From a checkpoint of a small mixture-of-experts model trained on Wikipedia.
Size: 9 layers, vocabulary 51237, 122M parameters.
Experts: 64 experts in each of 8 layers, 64 GeGLU neurons an expert, 6 picks a token, a sigmoid router.
Below are experts of layer 4 (counted from 0) of a mixture-of-experts language model. Rows are named router (the router's row for the expert), gate (a neuron's input weights, with its number), up (a neuron's input weights, with its number) and show model dimensions 0-127. Each number is 50 + 10 x the weight over its row's rms, rounded and kept within 0 to 99.
After each expert's rows: a language model's description of what the expert responds to. This comes from a sample of Wikipedia text that the model never trained on.

# expert 36
router:37 26 49 58 39 44 42 53 38 42 49 50 39 41 60 48 54 54 65 58 35 57 61 49 59 51 52 62 48 48 57 53 52 65 41 46 55 48 52 53 42 21 66 42 39 55 46 46 55 42 50 38 52 56 20 56 54 30 35 41 46 61 45 55 36 65 55 61 48 69 56 23 46 52 62 57 53 38 49 36 42 56 57 44 45 28 47 45 43 43 51 41 50 42 44 46 47 57 46 65 67 32 52 40 39 38 51 43 60 64 40 53 52 70 60 48 45 40 45 24 49 36 58 76 25 55 36 31
gate0:45 44 43 47 44 46 47 54 34 63 59 49 37 54 44 54 59 61 51 54 45 30 45 58 56 67 60 45 57 46 64 52 20 55 40 53 47 67 50 52 59 43 57 56 49 49 59 53 31 35 50 39 57 48 45 56 55 48 59 60 44 52 44 67 54 47 46 48 23 39 39 54 59 54 41 58 35 46 56 45 59 53 59 68 35 37 47 51 50 76 41 60 45 43 39 47 45 36 60 70 35 47 56 38 52 29 42 51 55 37 50 64 61 47 42 38 39 42 60 50 47 52 32 47 59 44 35 58
up0:53 49 46 53 47 47 50 43 36 41 63 43 57 56 45 56 43 47 53 61 66 53 48 62 59 62 52 51 50 34 60 43 28 47 54 47 32 65 55 41 56 40 53 54 56 45 52 63 41 32 71 43 52 46 61 59 44 46 76 38 46 62 55 65 59 51 57 43 38 35 36 58 50 52 39 51 35 50 40 51 49 60 47 66 50 53 36 58 56 56 59 58 55 43 33 51 47 40 66 54 35 49 52 49 67 27 51 57 41 32 38 59 56 46 44 42 55 45 47 53 58 45 30 37 47 37 36 63
It responds to: Prepositions. Prepositions opening a phrase after a noun or verb, such as of, in, for, on, at, by, during.

# expert 0
router:40 34 26 97 38 44 12 74 32 64 63 58 81 50 45 41 39 43 66 56 51 40 57 70 42 48 54 57 59 63 62 58 39 48 62 46 26 54 48 70 43 43 45 53 47 54 63 49 58 49 51 52 53 57 35 53 46 52 45 56 43 60 54 45 69 55 64 47 44 60 58 40 53 58 50 48 41 33 61 34 36 51 55 47 51 29 51 50 57 56 41 45 49 43 56 52 54 47 66 30 53 54 37 56 49 35 44 63 45 50 40 65 56 51 46 53 57 58 71 58 57 33 40 53 50 55 36 36
gate0:61 42 41 72 30 48 46 50 46 43 45 49 50 55 50 44 48 53 62 73 63 62 65 69 53 51 49 43 42 55 41 58 34 47 60 57 37 35 56 34 51 31 59 51 53 42 54 45 74 52 54 45 59 37 40 71 56 59 65 57 39 48 68 46 34 68 54 64 56 56 45 56 47 45 56 33 51 45 49 52 47 60 64 49 40 42 42 34 55 43 40 53 54 44 56 52 58 57 38 39 45 46 40 63 55 43 30 52 70 52 45 51 35 42 59 53 48 53 32 58 67 38 63 51 53 57 50 46
up0:54 33 54 66 42 37 34 54 36 30 39 57 60 59 63 48 39 66 64 57 43 51 42 58 50 39 53 29 55 45 37 65 19 39 58 57 39 51 37 52 48 45 53 62 56 47 41 47 52 48 46 47 43 55 53 74 45 62 45 55 37 53 52 36 42 65 53 56 44 48 51 52 55 74 56 50 59 55 35 49 47 59 58 34 65 57 24 34 47 48 33 46 48 49 60 49 47 54 38 37 49 46 44 60 57 45 34 46 63 48 30 63 55 34 62 43 30 25 53 42 48 52 54 51 47 70 61 69
It responds to: Word-final suffixes, closing punctuation. Final pieces of names and foreign words, plus closing parentheses and quotes in tables and lists, such as -ia, -es, ), ").

# expert 1
router:37 36 42 72 35 57 40 52 40 53 63 54 64 35 86 48 54 46 54 54 54 60 51 48 56 48 41 44 46 55 56 53 47 58 51 46 53 48 54 32 51 53 48 33 52 37 55 41 63 41 38 59 55 46 48 42 49 46 49 44 72 51 60 49 54 53 48 29 59 47 51 40 62 54 53 38 57 35 37 39 53 52 64 35 61 37 41 42 50 54 45 36 58 56 48 45 58 43 50 49 67 49 54 62 50 35 25 70 54 50 51 52 66 37 62 36 57 67 46 43 44 38 35 51 47 57 51 48
gate0:48 42 43 60 61 57 60 46 42 41 50 47 50 51 60 48 66 55 47 66 36 65 53 54 75 77 50 46 66 41 69 49 41 46 45 52 56 59 48 43 45 50 48 56 56 50 60 50 51 56 48 59 52 71 57 43 53 39 50 54 58 68 56 42 49 50 46 46 69 40 35 53 45 61 44 58 59 61 46 38 59 64 53 68 43 44 39 60 41 55 31 58 49 41 46 50 55 46 47 54 54 54 59 60 48 57 56 32 19 60 64 59 56 33 37 44 58 54 42 48 50 57 56 48 51 59 47 53
up0:64 50 53 59 59 60 62 55 51 53 43 39 66 37 63 51 57 48 39 47 36 53 45 45 69 65 53 58 48 30 51 48 51 59 59 45 43 57 35 42 59 40 49 54 63 43 51 39 55 45 52 48 46 77 50 52 52 56 46 51 45 46 66 47 41 61 36 52 67 47 41 47 49 74 39 52 47 52 36 50 54 49 34 71 59 59 47 60 27 59 46 46 45 34 56 46 48 46 64 48 65 39 41 61 57 52 54 46 39 58 45 51 44 47 39 33 46 37 40 54 50 46 54 54 44 56 68 47
It responds to: Sentence-ending periods. Periods fused to word endings that close sentences, plus line breaks and sentence-initial words after them, such as "Wales.", "ing.", "The".

# expert 10
router:34 12 46 67 51 31 37 45 42 59 39 50 41 43 55 54 42 43 62 53 45 45 56 52 54 56 58 48 58 49 58 42 32 68 44 53 58 41 59 63 46 28 66 42 40 52 39 57 46 40 48 49 44 52 41 47 44 44 42 48 69 60 46 50 46 60 48 49 45 61 58 53 57 42 44 52 55 53 64 43 49 57 46 42 52 23 61 43 37 31 37 41 50 49 59 49 64 57 24 43 67 42 44 43 34 57 52 53 60 54 57 47 35 58 47 51 41 72 49 35 43 33 61 80 34 48 38 46
gate0:46 48 47 46 46 52 56 54 48 54 26 44 45 35 63 49 34 45 54 53 50 23 59 47 45 67 47 46 64 50 45 64 48 55 30 44 39 38 51 40 50 43 60 66 64 54 38 48 73 57 40 40 48 59 50 48 50 52 43 43 73 43 62 48 41 67 41 66 64 46 54 47 35 51 67 66 53 51 52 43 63 56 44 33 53 51 40 47 40 41 45 35 24 39 66 43 48 60 57 54 75 57 57 55 71 61 35 64 54 52 46 46 41 50 54 61 44 68 44 48 43 34 59 58 36 65 37 40
up0:59 48 45 39 34 50 60 61 49 63 72 49 61 61 49 36 60 56 58 46 54 65 48 48 58 58 66 64 53 52 65 58 73 55 53 48 46 53 45 48 48 49 55 51 54 59 46 53 51 50 62 54 44 34 48 47 47 53 31 68 36 59 60 56 51 45 65 39 65 33 45 43 67 49 52 32 27 36 40 35 55 44 57 61 56 54 52 53 62 58 58 67 64 59 35 34 38 47 54 55 56 38 43 44 44 39 55 51 50 49 50 50 57 46 47 26 58 41 39 52 40 48 35 42 65 37 47 36
It responds to: Prepositions and articles. Prepositions and the article the in running prose, such as of, to, for, on, between, against, usually before a noun phrase.

# expert 30
router:50 27 28 87 43 35 29 86 53 51 72 66 68 45 46 62 33 61 66 52 54 47 42 58 63 42 45 62 49 56 58 58 41 39 73 51 41 50 54 63 39 49 55 57 66 56 38 48 56 61 44 61 54 43 49 48 61 39 43 57 43 54 41 44 69 55 48 49 50 59 55 31 51 62 45 50 61 37 43 32 47 45 51 38 62 25 58 55 51 58 48 53 49 48 47 51 50 52 55 40 45 58 46 55 50 42 55 49 49 77 46 62 69 59 53 45 52 52 58 49 46 47 51 43 49 49 38 37
gate0:48 47 46 41 37 45 44 59 52 54 39 53 33 48 52 50 52 37 45 36 45 41 43 50 55 49 64 50 62 60 43 54 40 67 42 36 39 52 52 48 50 51 48 51 62 56 39 65 41 47 71 56 34 50 51 48 41 40 56 63 45 20 63 36 45 44 49 47 31 48 55 31 48 36 53 47 47 53 54 54 51 62 47 77 60 50 66 55 31 51 47 59 47 39 33 42 61 60 59 56 51 62 54 53 42 47 55 33 56 47 56 49 46 55 49 51 39 44 50 46 48 56 58 74 39 49 35 62
up0:46 50 55 63 49 50 38 54 40 45 45 50 50 42 47 66 55 29 55 39 36 59 58 55 38 52 39 47 68 66 51 70 53 45 28 45 44 63 54 45 53 44 45 44 36 47 42 39 61 45 46 43 62 41 54 42 45 51 40 53 61 51 63 63 53 40 49 54 51 37 62 38 36 44 43 43 48 65 43 81 66 49 54 52 43 44 50 64 54 44 43 38 42 39 56 50 52 39 57 49 44 55 56 58 36 49 56 57 29 69 43 50 31 58 60 57 56 52 41 62 57 48 55 61 61 57 50 68
It responds to: Mid-word name pieces. Middle or final pieces of foreign and uncommon proper names, such as -ana, -ley, -ville, -mann, -ak.

# expert 49
router:50 33 40 79 56 36 41 61 43 44 28 77 52 37 48 63 51 56 46 45 74 48 50 55 75 47 50 28 33 48 37 31 41 38 62 56 41 35 48 61 36 44 60 48 63 50 67 40 45 49 43 51 63 41 44 53 69 40 42 54 61 48 67 40 56 57 48 40 41 51 62 42 42 55 63 56 51 40 57 45 53 41 62 46 50 40 43 60 56 35 61 51 61 42 53 41 57 41 46 35 40 40 40 55 55 40 51 70 55 51 72 50 54 36 52 49 40 32 52 46 52 43 69 50 44 46 38 53
gate0:40 34 43 61 49 50 53 43 35 61 43 59 74 50 49 45 55 36 61 56 28 42 54 54 40 39 67 49 36 51 43 22 51 41 62 47 61 65 51 34 43 47 56 50 73 61 53 48 39 35 58 51 50 28 63 44 46 57 53 45 63 52 65 38 45 44 53 72 56 66 56 46 70 41 36 48 65 56 54 61 50 48 33 69 45 51 33 46 36 53 55 56 49 65 59 38 28 43 53 35 47 46 50 55 47 50 59 34 65 23 57 71 49 36 38 57 54 43 28 53 38 63 42 36 51 42 51 57
up0:50 59 48 42 40 55 43 50 46 54 56 63 14 74 67 45 42 68 46 50 45 52 68 38 54 61 46 46 57 67 68 69 41 58 48 53 37 47 52 44 40 59 43 48 21 30 55 48 60 76 49 41 49 51 57 55 52 38 41 34 44 51 56 41 35 58 49 42 46 57 51 57 34 41 64 42 37 38 31 44 36 48 52 29 43 49 67 37 50 38 48 29 60 48 58 71 65 56 37 52 50 59 54 51 43 31 49 55 54 60 47 41 56 56 59 51 47 54 52 49 51 44 66 60 45 46 50 47
It responds to: Digits in numbers. Digit pieces inside numbers in tables, scores, coordinates and ISBNs, such as 3 in "6–7(3–7)" or 81.

# expert 62
router:29 45 47 82 39 27 45 65 44 50 53 63 36 67 71 40 38 47 49 56 49 45 54 51 68 47 40 47 44 44 46 39 41 43 42 56 55 52 59 40 35 60 73 29 57 49 49 54 52 56 45 47 52 47 35 46 60 29 59 57 60 60 44 47 39 49 66 40 48 62 69 40 47 44 52 44 38 55 40 56 38 46 64 52 58 46 50 47 47 57 54 43 60 36 55 47 55 49 55 55 48 53 58 50 36 41 55 59 53 46 55 46 55 37 37 55 35 56 56 41 41 39 43 57 61 52 42 54
gate0:33 44 46 75 37 50 48 60 46 37 33 36 44 43 60 55 66 63 46 55 71 56 52 55 56 51 48 58 52 55 55 60 53 30 45 50 51 51 42 53 63 46 35 63 43 49 57 54 63 43 43 59 58 49 45 36 45 39 41 52 52 52 43 53 50 36 55 69 68 47 39 42 48 39 38 36 41 55 48 39 55 43 59 66 47 48 52 46 53 51 55 45 53 61 59 40 34 42 66 47 46 52 60 50 56 53 40 72 54 57 60 49 59 44 58 41 48 56 51 48 36 44 51 46 66 58 31 53
up0:51 48 52 41 43 38 53 49 56 40 44 43 44 74 53 50 44 54 51 44 60 58 71 55 47 57 55 26 54 68 45 27 42 55 39 53 43 48 46 38 35 67 53 63 61 48 54 57 42 42 69 59 56 51 34 42 39 52 57 53 61 40 57 47 45 52 61 41 42 67 71 40 37 38 56 60 53 33 49 27 60 36 58 37 48 50 50 60 52 40 46 62 51 69 45 58 62 51 48 60 40 75 38 73 43 49 41 55 45 67 53 50 39 46 49 51 58 44 33 48 45 40 61 56 46 46 75 28
It responds to: Line breaks and relatives. Line breaks, mostly ending headings or list items like taxonomy lists, and relative pronouns such as which, whom, where, who.

# expert 27
router:37 38 45 66 19 44 28 46 23 54 52 67 52 68 59 49 60 52 64 49 62 51 56 57 39 69 31 41 55 64 47 47 64 50 48 69 36 38 63 63 35 40 55 38 36 47 67 51 72 36 46 56 51 53 38 47 58 43 36 57 67 52 70 46 33 39 55 53 32 49 45 52 60 42 58 43 37 51 45 37 51 49 65 37 43 33 44 55 60 45 38 45 73 62 60 39 51 56 48 43 52 56 69 38 51 40 50 30 53 66 32 62 37 38 45 55 53 44 61 56 56 41 52 43 45 28 35 40
gate0:36 51 46 55 44 38 51 51 41 48 60 50 62 46 37 59 29 59 59 47 53 34 20 62 25 60 38 50 53 47 64 62 57 46 44 46 49 64 54 55 31 61 27 37 47 50 42 50 49 49 33 52 52 48 45 40 60 60 31 55 44 66 47 39 57 47 62 29 52 43 56 36 49 78 38 51 50 53 46 35 68 55 49 44 54 47 43 51 53 45 33 67 34 55 53 52 55 37 61 58 49 51 46 57 57 32 43 51 52 47 34 51 61 57 45 51 53 56 46 47 41 34 39 40 56 55 47 42
up0:63 48 44 35 61 64 58 40 64 42 33 48 36 63 71 54 61 47 53 44 45 63 52 41 65 55 61 64 44 52 47 60 39 54 46 54 50 39 42 43 59 37 54 48 54 59 58 44 52 52 67 56 55 54 57 51 52 35 59 42 51 37 48 46 54 63 38 61 51 41 55 46 56 22 68 47 58 38 44 52 33 34 53 50 46 54 65 49 40 57 55 43 55 42 40 50 66 52 52 50 63 47 37 50 38 63 51 59 62 47 69 57 49 47 43 54 50 58 45 39 45 62 53 65 50 43 48 56
It responds to: Dates and time units. Month names, years and time or distance units like days, week, mi, often after in, at or a table pipe.

# expert 4
router:45 40 47 53 64 51 55 63 45 45 44 72 42 53 60 51 48 19 53 48 59 43 49 55 58 60 54 56 49 43 59 48 35 61 54 63 45 31 69 31 24 37 69 49 65 61 43 62 36 54 33 50 57 36 47 39 60 42 43 48 57 53 44 29 50 63 59 50 40 58 52 55 41 50 69 54 60 44 45 65 42 34 57 47 54 38 53 46 55 51 51 50 59 43 35 43 46 56 38 43 72 49 45 63 30 57 47 51 50 50 56 52 68 51 35 50 44 75 41 35 35 45 33 41 40 68 31 65
gate0:45 45 42 53 44 60 54 50 44 53 49 48 46 51 48 50 49 49 48 37 33 20 42 24 49 58 47 54 52 29 44 40 57 75 32 36 46 41 59 47 64 49 48 40 41 35 32 56 54 48 51 39 51 46 40 63 50 61 45 54 58 25 47 44 39 41 49 43 34 58 38 67 44 50 51 53 58 66 40 46 43 42 56 50 58 60 41 55 49 50 46 50 62 45 43 44 52 57 60 47 41 38 44 67 47 47 47 44 58 24 45 56 32 64 34 48 70 47 79 52 47 55 40 59 49 70 65 30
up0:54 42 43 56 43 40 52 54 48 58 67 52 52 62 42 58 65 50 49 46 48 44 44 50 51 59 44 54 52 45 48 45 68 66 59 42 54 54 57 62 46 40 37 49 49 37 53 35 46 60 54 52 56 49 49 48 43 38 44 53 37 54 69 57 39 46 45 47 30 45 54 48 55 43 45 52 51 45 49 36 64 61 42 61 54 56 48 54 45 64 52 49 41 49 49 49 23 63 52 53 36 72 43 46 53 40 51 47 69 28 38 61 49 58 30 46 57 47 54 51 39 45 46 56 47 60 64 45
It responds to: Possessives and word-initial fragments. Possessive determiners its and their, plus short opening word pieces of rare names and words such as Heide-vol-k, Cey-lon, st, p.

# expert 38
router:50 31 32 62 33 47 36 52 38 48 65 57 53 47 72 44 52 52 73 53 42 43 46 56 68 68 57 45 58 58 47 51 45 49 52 44 35 50 62 42 49 44 54 38 49 43 54 50 39 50 46 42 45 44 30 43 63 51 35 53 45 59 61 50 49 54 49 54 59 50 50 53 56 35 59 47 58 35 58 55 56 38 52 42 50 39 58 57 55 52 28 49 45 45 46 48 61 45 26 44 42 53 56 43 42 55 54 52 62 59 23 40 46 37 53 63 49 46 44 37 55 53 44 46 42 36 38 43
gate0:48 43 40 59 70 52 41 62 62 30 37 46 56 54 64 57 34 51 56 55 37 28 41 56 38 62 61 54 46 48 50 30 51 47 27 54 49 55 40 52 51 53 62 58 52 59 60 40 46 52 49 53 60 57 57 56 51 55 50 43 44 65 58 47 70 54 49 52 46 52 38 49 45 52 53 66 35 47 59 48 45 60 53 45 40 56 58 50 37 48 48 45 50 54 37 36 40 68 30 57 41 63 46 62 44 46 54 19 46 46 44 42 39 55 45 44 58 42 41 49 45 52 54 48 48 50 60 54
up0:56 54 58 31 60 42 60 48 52 60 48 53 48 60 50 44 48 58 41 54 47 46 55 64 59 60 59 49 37 45 59 56 50 59 54 59 47 38 53 76 58 31 39 39 44 45 44 56 61 44 60 34 60 68 43 53 27 55 47 66 54 33 44 53 36 42 32 45 54 56 33 48 52 39 45 36 49 64 50 50 40 46 42 52 26 57 58 48 55 60 63 50 28 49 52 59 43 65 59 48 38 54 57 58 56 46 42 50 58 51 55 45 45 43 55 60 37 54 61 60 52 55 62 50 55 40 55 73
It responds to: Organizations, parties, team names. Words inside institution and team names after a place, such as Army, Party, Senate, House, Red Wings, Blue Jays, States.

# expert 53
router:46 45 28 80 50 60 50 45 60 64 39 55 61 43 68 39 36 63 65 56 59 52 67 69 63 49 73 66 52 45 58 49 41 51 51 34 45 45 57 34 40 50 55 26 45 57 39 46 50 42 45 38 60 46 58 48 32 52 57 36 63 44 52 44 54 52 55 54 60 40 52 34 48 55 48 63 52 43 51 55 59 59 61 34 64 36 52 41 51 75 58 50 70 44 57 37 66 50 36 35 63 50 65 59 44 39 39 53 50 63 41 63 49 49 46 65 46 62 57 35 49 39 56 50 43 44 48 69
gate0:51 39 47 58 57 34 43 74 48 59 38 44 64 41 58 50 46 49 56 50 60 44 52 40 57 46 48 47 65 58 36 64 53 67 51 43 48 45 64 49 49 56 75 35 42 30 57 53 54 64 33 44 55 43 57 47 39 35 35 22 38 51 65 53 55 44 39 57 58 49 58 55 65 42 59 44 49 51 39 61 52 62 39 25 69 41 52 41 46 55 69 27 57 37 40 44 37 45 46 46 35 44 52 52 40 61 45 49 57 41 73 47 48 56 43 37 56 48 49 55 55 46 65 47 51 44 31 43
up0:40 52 39 51 66 38 42 67 51 58 32 56 56 55 56 57 54 60 57 51 56 33 51 64 54 36 64 48 60 48 53 49 60 46 41 56 63 56 58 59 51 51 58 46 40 46 51 65 58 46 54 56 61 39 73 60 43 47 60 42 34 53 36 56 53 51 36 61 43 43 47 46 57 55 33 45 62 54 40 52 68 62 58 40 63 46 39 55 44 57 62 37 71 40 53 45 40 49 60 52 44 42 40 53 60 59 53 55 54 51 58 42 50 27 51 32 37 45 58 53 47 44 40 31 55 40 56 72
It responds to: Sentence and section ends. Final word with its period ending a paragraph, heading closers, and the blank line before a new section, such as English., Allmusic., ===.

# expert 47
router:34 31 46 63 62 43 16 47 33 44 59 62 67 60 58 59 37 42 50 47 57 58 35 39 51 39 42 63 46 42 44 48 38 53 53 41 49 59 55 40 36 44 53 50 51 36 47 57 50 55 57 40 65 51 51 44 42 49 52 38 68 52 72 35 51 55 51 47 48 56 56 39 47 54 60 56 64 38 59 56 54 52 54 61 51 11 33 41 53 49 54 46 52 43 40 62 42 48 32 32 52 48 64 64 45 43 50 54 56 47 54 42 57 41 58 62 51 52 43 47 53 39 45 50 33 43 42 45
gate0:44 49 35 51 51 40 42 74 45 60 50 42 55 30 49 59 44 52 37 74 48 44 39 41 22 42 39 66 59 72 40 71 55 53 47 45 53 50 51 37 63 59 25 54 55 52 42 44 48 53 51 37 58 38 66 65 62 69 63 70 71 31 52 55 42 38 55 43 56 56 39 48 32 62 31 42 45 49 51 42 51 51 41 54 46 37 28 58 38 58 41 59 43 72 61 43 48 67 51 36 51 31 60 41 54 41 23 63 45 48 40 27 58 49 55 45 49 54 33 61 56 37 38 35 49 48 40 46
up0:55 49 61 47 44 44 59 43 45 52 22 62 44 40 50 33 38 43 48 46 58 64 45 69 42 59 40 50 42 46 37 29 44 53 76 68 44 49 44 47 49 59 57 49 43 49 65 62 43 61 44 58 56 45 50 46 55 44 65 39 41 52 47 45 62 52 59 53 40 57 52 38 38 54 62 45 62 50 30 61 49 51 47 50 26 47 44 46 60 38 48 43 38 39 28 47 45 56 41 53 66 72 48 48 44 40 45 35 78 38 70 67 38 57 37 46 49 56 43 45 54 49 46 59 41 33 68 57
It responds to: Name parts, acronyms, "of". Capital letters and regnal numerals after names, acronym pieces, and "of" in titles, such as Constantine I, Division C, Temple of.

# expert 55
router:46 38 45 55 49 48 40 46 48 44 54 61 59 51 71 54 49 60 45 58 54 39 49 48 62 48 53 54 57 47 61 53 38 50 51 55 28 45 54 33 49 56 50 49 59 50 61 71 45 49 45 35 57 70 52 50 55 55 51 60 66 60 49 25 61 51 45 61 57 55 46 39 48 53 50 60 64 48 47 55 44 61 48 44 46 28 40 47 54 54 32 70 48 46 41 35 38 64 46 46 73 50 55 58 38 39 51 53 58 53 42 59 48 53 44 36 42 48 42 52 46 39 44 69 39 44 43 46
gate0:54 49 45 52 45 52 47 55 54 57 43 39 61 36 52 44 59 56 29 54 51 35 45 44 52 53 28 53 68 68 57 63 29 72 28 40 51 50 71 38 52 41 44 56 56 44 36 67 53 45 54 26 43 49 45 53 48 59 41 53 71 55 45 57 48 58 50 33 46 66 52 57 44 37 51 53 46 67 47 57 30 53 38 44 51 61 55 63 51 60 49 53 48 43 36 67 47 56 41 29 59 49 52 35 51 38 56 52 54 37 61 48 35 52 45 49 61 52 60 51 50 47 55 69 57 65 44 61
up0:39 51 49 49 54 36 47 63 49 40 35 51 55 51 50 46 46 68 34 44 57 36 59 70 76 47 46 56 54 65 49 51 43 48 42 38 55 60 36 52 44 50 47 50 42 63 46 34 52 43 58 61 38 28 62 51 49 49 56 41 54 48 44 55 34 67 36 41 49 49 43 41 47 47 43 61 49 64 44 38 38 68 51 58 54 39 56 56 71 56 61 51 53 37 44 47 47 48 52 49 69 56 51 45 23 40 57 43 69 53 56 60 50 44 45 51 57 47 51 47 59 41 58 56 32 65 42 61
It responds to: Table pipes and colons. Table cell separators and label-ending colons in infoboxes and lists, such as |, Born:, Operator:, statements:, and equals signs.

# expert 11
router:45 47 56 41 60 58 63 35 51 59 65 84 41 54 64 42 55 42 43 47 57 55 53 45 54 57 56 61 39 64 48 51 61 69 46 66 59 36 29 39 52 62 61 45 59 50 52 50 44 56 48 43 40 47 51 44 60 53 40 43 61 56 63 28 41 52 43 72 60 44 61 60 45 53 65 52 59 51 43 44 50 64 44 36 33 34 45 42 56 50 49 35 76 50 50 43 47 52 37 38 56 44 51 58 44 40 42 56 46 61 43 43 71 34 40 75 36 49 44 33 38 66 52 59 49 54 41 43
gate0:49 56 40 39 64 57 53 31 49 45 43 44 40 49 46 43 48 47 59 45 55 58 50 45 31 63 53 43 51 50 55 53 45 50 70 39 45 43 42 45 59 62 59 51 58 41 54 47 60 42 48 74 61 59 53 57 44 68 43 35 45 54 51 29 43 72 49 72 69 46 48 31 55 59 51 65 35 43 55 53 55 25 34 55 55 58 56 51 57 52 65 25 51 54 65 56 41 48 50 70 44 63 60 56 65 48 72 52 62 61 46 31 59 53 65 68 48 40 47 52 51 44 44 53 49 52 37 67
up0:48 40 58 36 54 50 54 34 44 44 52 64 35 69 52 45 70 34 54 63 65 60 34 51 35 44 47 43 70 42 46 50 49 54 43 50 47 41 51 42 55 66 68 39 51 29 58 61 48 40 62 41 59 32 39 49 61 52 48 43 41 45 50 52 39 30 37 53 54 35 54 64 64 53 69 45 53 38 51 36 42 48 43 52 38 30 35 46 46 35 59 51 55 47 60 40 58 48 49 51 63 43 60 52 41 51 53 48 62 47 42 32 70 46 66 45 42 29 64 46 42 45 60 52 30 58 50 40
It responds to: Word-initial capitals, pieces. First piece of a word, usually a capital letter or short opening chunk after "the" or "of", such as M, St, Ex, D; also coordinate degrees.

# expert 20
router:41 36 43 62 44 47 30 54 57 55 39 69 39 51 63 27 49 48 46 54 50 58 47 57 39 70 31 36 45 71 47 38 53 45 76 59 47 36 53 59 46 54 56 45 65 35 61 29 52 51 50 19 65 45 46 58 40 45 57 60 42 50 75 44 39 60 55 38 52 50 43 61 44 49 70 47 57 47 49 55 48 60 52 63 44 26 51 53 54 58 41 57 58 45 61 49 55 40 43 60 59 57 49 51 36 46 44 49 45 51 43 41 39 37 59 41 63 50 53 40 45 34 47 54 45 52 48 46
gate0:47 49 38 43 61 53 36 39 46 46 50 52 55 61 51 52 64 51 45 53 51 53 49 58 42 34 40 62 60 51 61 49 37 47 63 62 21 40 67 47 46 62 67 55 36 58 56 78 50 41 30 37 37 51 41 68 62 63 37 67 40 60 48 50 60 44 53 56 49 60 46 55 72 59 50 58 53 49 56 61 41 47 48 49 62 31 33 51 66 51 54 42 59 50 55 64 45 44 57 51 54 44 49 53 44 69 50 57 57 64 38 54 55 63 57 49 55 32 59 42 56 57 47 65 57 41 39 47
up0:54 47 57 39 57 37 39 38 42 36 42 52 59 67 53 54 54 67 58 51 59 60 42 47 49 27 37 56 62 49 76 36 43 43 61 55 44 47 57 51 42 50 56 52 35 57 62 74 35 44 39 51 41 67 63 52 60 61 42 60 51 52 45 43 56 38 47 70 47 54 49 42 70 44 53 48 40 48 41 65 48 44 43 55 48 29 36 54 59 47 57 58 60 64 57 65 46 45 54 43 56 54 56 53 39 52 62 50 41 67 65 63 54 46 62 37 52 48 52 51 47 58 49 61 61 29 52 53
It responds to: Numbers in tables. Numbers inside table cells and ranges, such as scores 2–1, counts, dates and decimals, often between pipe separators.

# expert 52
router:35 36 42 61 13 42 32 62 48 65 50 69 51 34 59 50 54 31 75 42 64 49 48 42 57 49 57 65 38 61 48 52 58 31 75 56 41 40 36 54 29 47 37 41 51 55 65 60 61 53 53 56 70 56 54 34 34 50 46 42 67 59 68 67 39 54 53 45 67 60 61 42 44 47 69 41 44 27 58 41 49 63 61 58 37 40 52 43 53 38 43 57 48 44 57 55 48 41 43 38 56 41 41 51 47 46 68 55 57 77 57 59 58 45 56 40 56 50 58 63 55 28 46 53 39 43 41 50
gate0:62 46 43 53 53 51 47 55 51 34 35 58 47 63 44 58 49 46 45 54 60 38 40 53 64 53 42 67 47 42 50 46 54 60 55 48 68 45 34 43 26 43 60 50 48 61 58 83 50 52 47 43 50 45 61 47 45 33 45 45 53 21 50 61 52 61 40 48 52 60 51 45 43 60 51 51 52 37 50 53 58 53 63 61 35 50 59 57 46 13 56 48 61 43 47 59 51 60 35 42 70 33 53 60 40 68 55 36 65 40 56 39 61 32 55 68 47 59 53 53 52 57 51 39 46 34 39 67
up0:50 48 41 42 49 52 50 50 58 53 47 54 45 47 53 60 45 61 59 32 39 59 62 34 57 32 35 50 48 58 62 61 47 58 46 69 55 47 54 54 43 58 46 45 54 52 38 50 54 49 39 33 57 50 54 40 46 47 55 43 42 45 56 53 38 76 46 42 51 45 30 56 34 48 68 47 51 37 35 54 53 41 67 63 47 52 56 45 56 25 42 63 64 22 58 57 67 51 38 55 42 57 45 25 40 50 21 42 41 61 64 53 71 66 48 49 47 37 57 34 51 43 59 52 36 56 55 52
It responds to: Abbreviations and codes. Uppercase abbreviations and codes in tables and sports stats, such as US, USA, DF, MF, MW, BRI, country codes.

# expert 43
router:36 47 29 53 48 40 47 38 25 58 68 62 39 71 57 34 44 34 58 58 52 42 38 52 47 70 50 43 39 62 54 46 40 55 48 67 40 62 42 44 33 46 54 45 69 47 53 62 60 51 60 41 42 56 25 60 36 54 39 45 45 35 64 47 43 44 43 50 58 53 56 33 49 46 72 70 46 38 45 42 53 58 44 37 38 41 54 56 46 44 59 46 59 48 44 49 51 45 36 33 75 45 55 47 48 30 58 49 57 60 48 49 78 45 46 51 46 52 37 40 31 46 60 52 50 57 35 50
gate0:36 43 36 66 52 44 34 39 40 48 57 34 52 56 55 44 62 50 47 62 53 67 50 61 71 46 49 52 52 52 33 51 63 65 45 41 48 51 58 36 32 49 46 48 47 52 52 55 57 41 42 51 60 53 39 54 55 48 47 44 57 41 50 42 55 16 51 50 56 42 64 45 39 47 78 47 49 58 50 48 39 42 56 49 42 44 44 58 65 32 42 48 48 59 50 61 46 71 58 48 78 55 48 39 31 50 54 57 36 55 55 65 55 43 53 39 66 67 45 37 32 64 54 72 49 56 50 59
up0:45 49 54 53 51 52 40 63 44 57 60 55 52 44 50 48 46 55 54 46 45 44 61 48 36 55 65 52 37 51 50 44 39 44 53 57 51 37 64 59 58 43 44 45 64 48 63 47 47 57 47 45 43 51 67 54 44 42 37 44 57 69 65 49 61 79 55 37 48 67 35 50 64 45 42 34 58 50 49 83 41 55 57 54 68 41 58 44 45 59 45 55 44 42 52 44 56 29 29 44 34 59 57 68 64 42 34 45 40 46 55 35 44 49 46 56 61 45 70 45 67 42 47 47 43 48 43 47
It responds to: Foreign name particles. Particles and word pieces in non-English names and text, such as de, La, San, Los, van, and German or Polish fragments.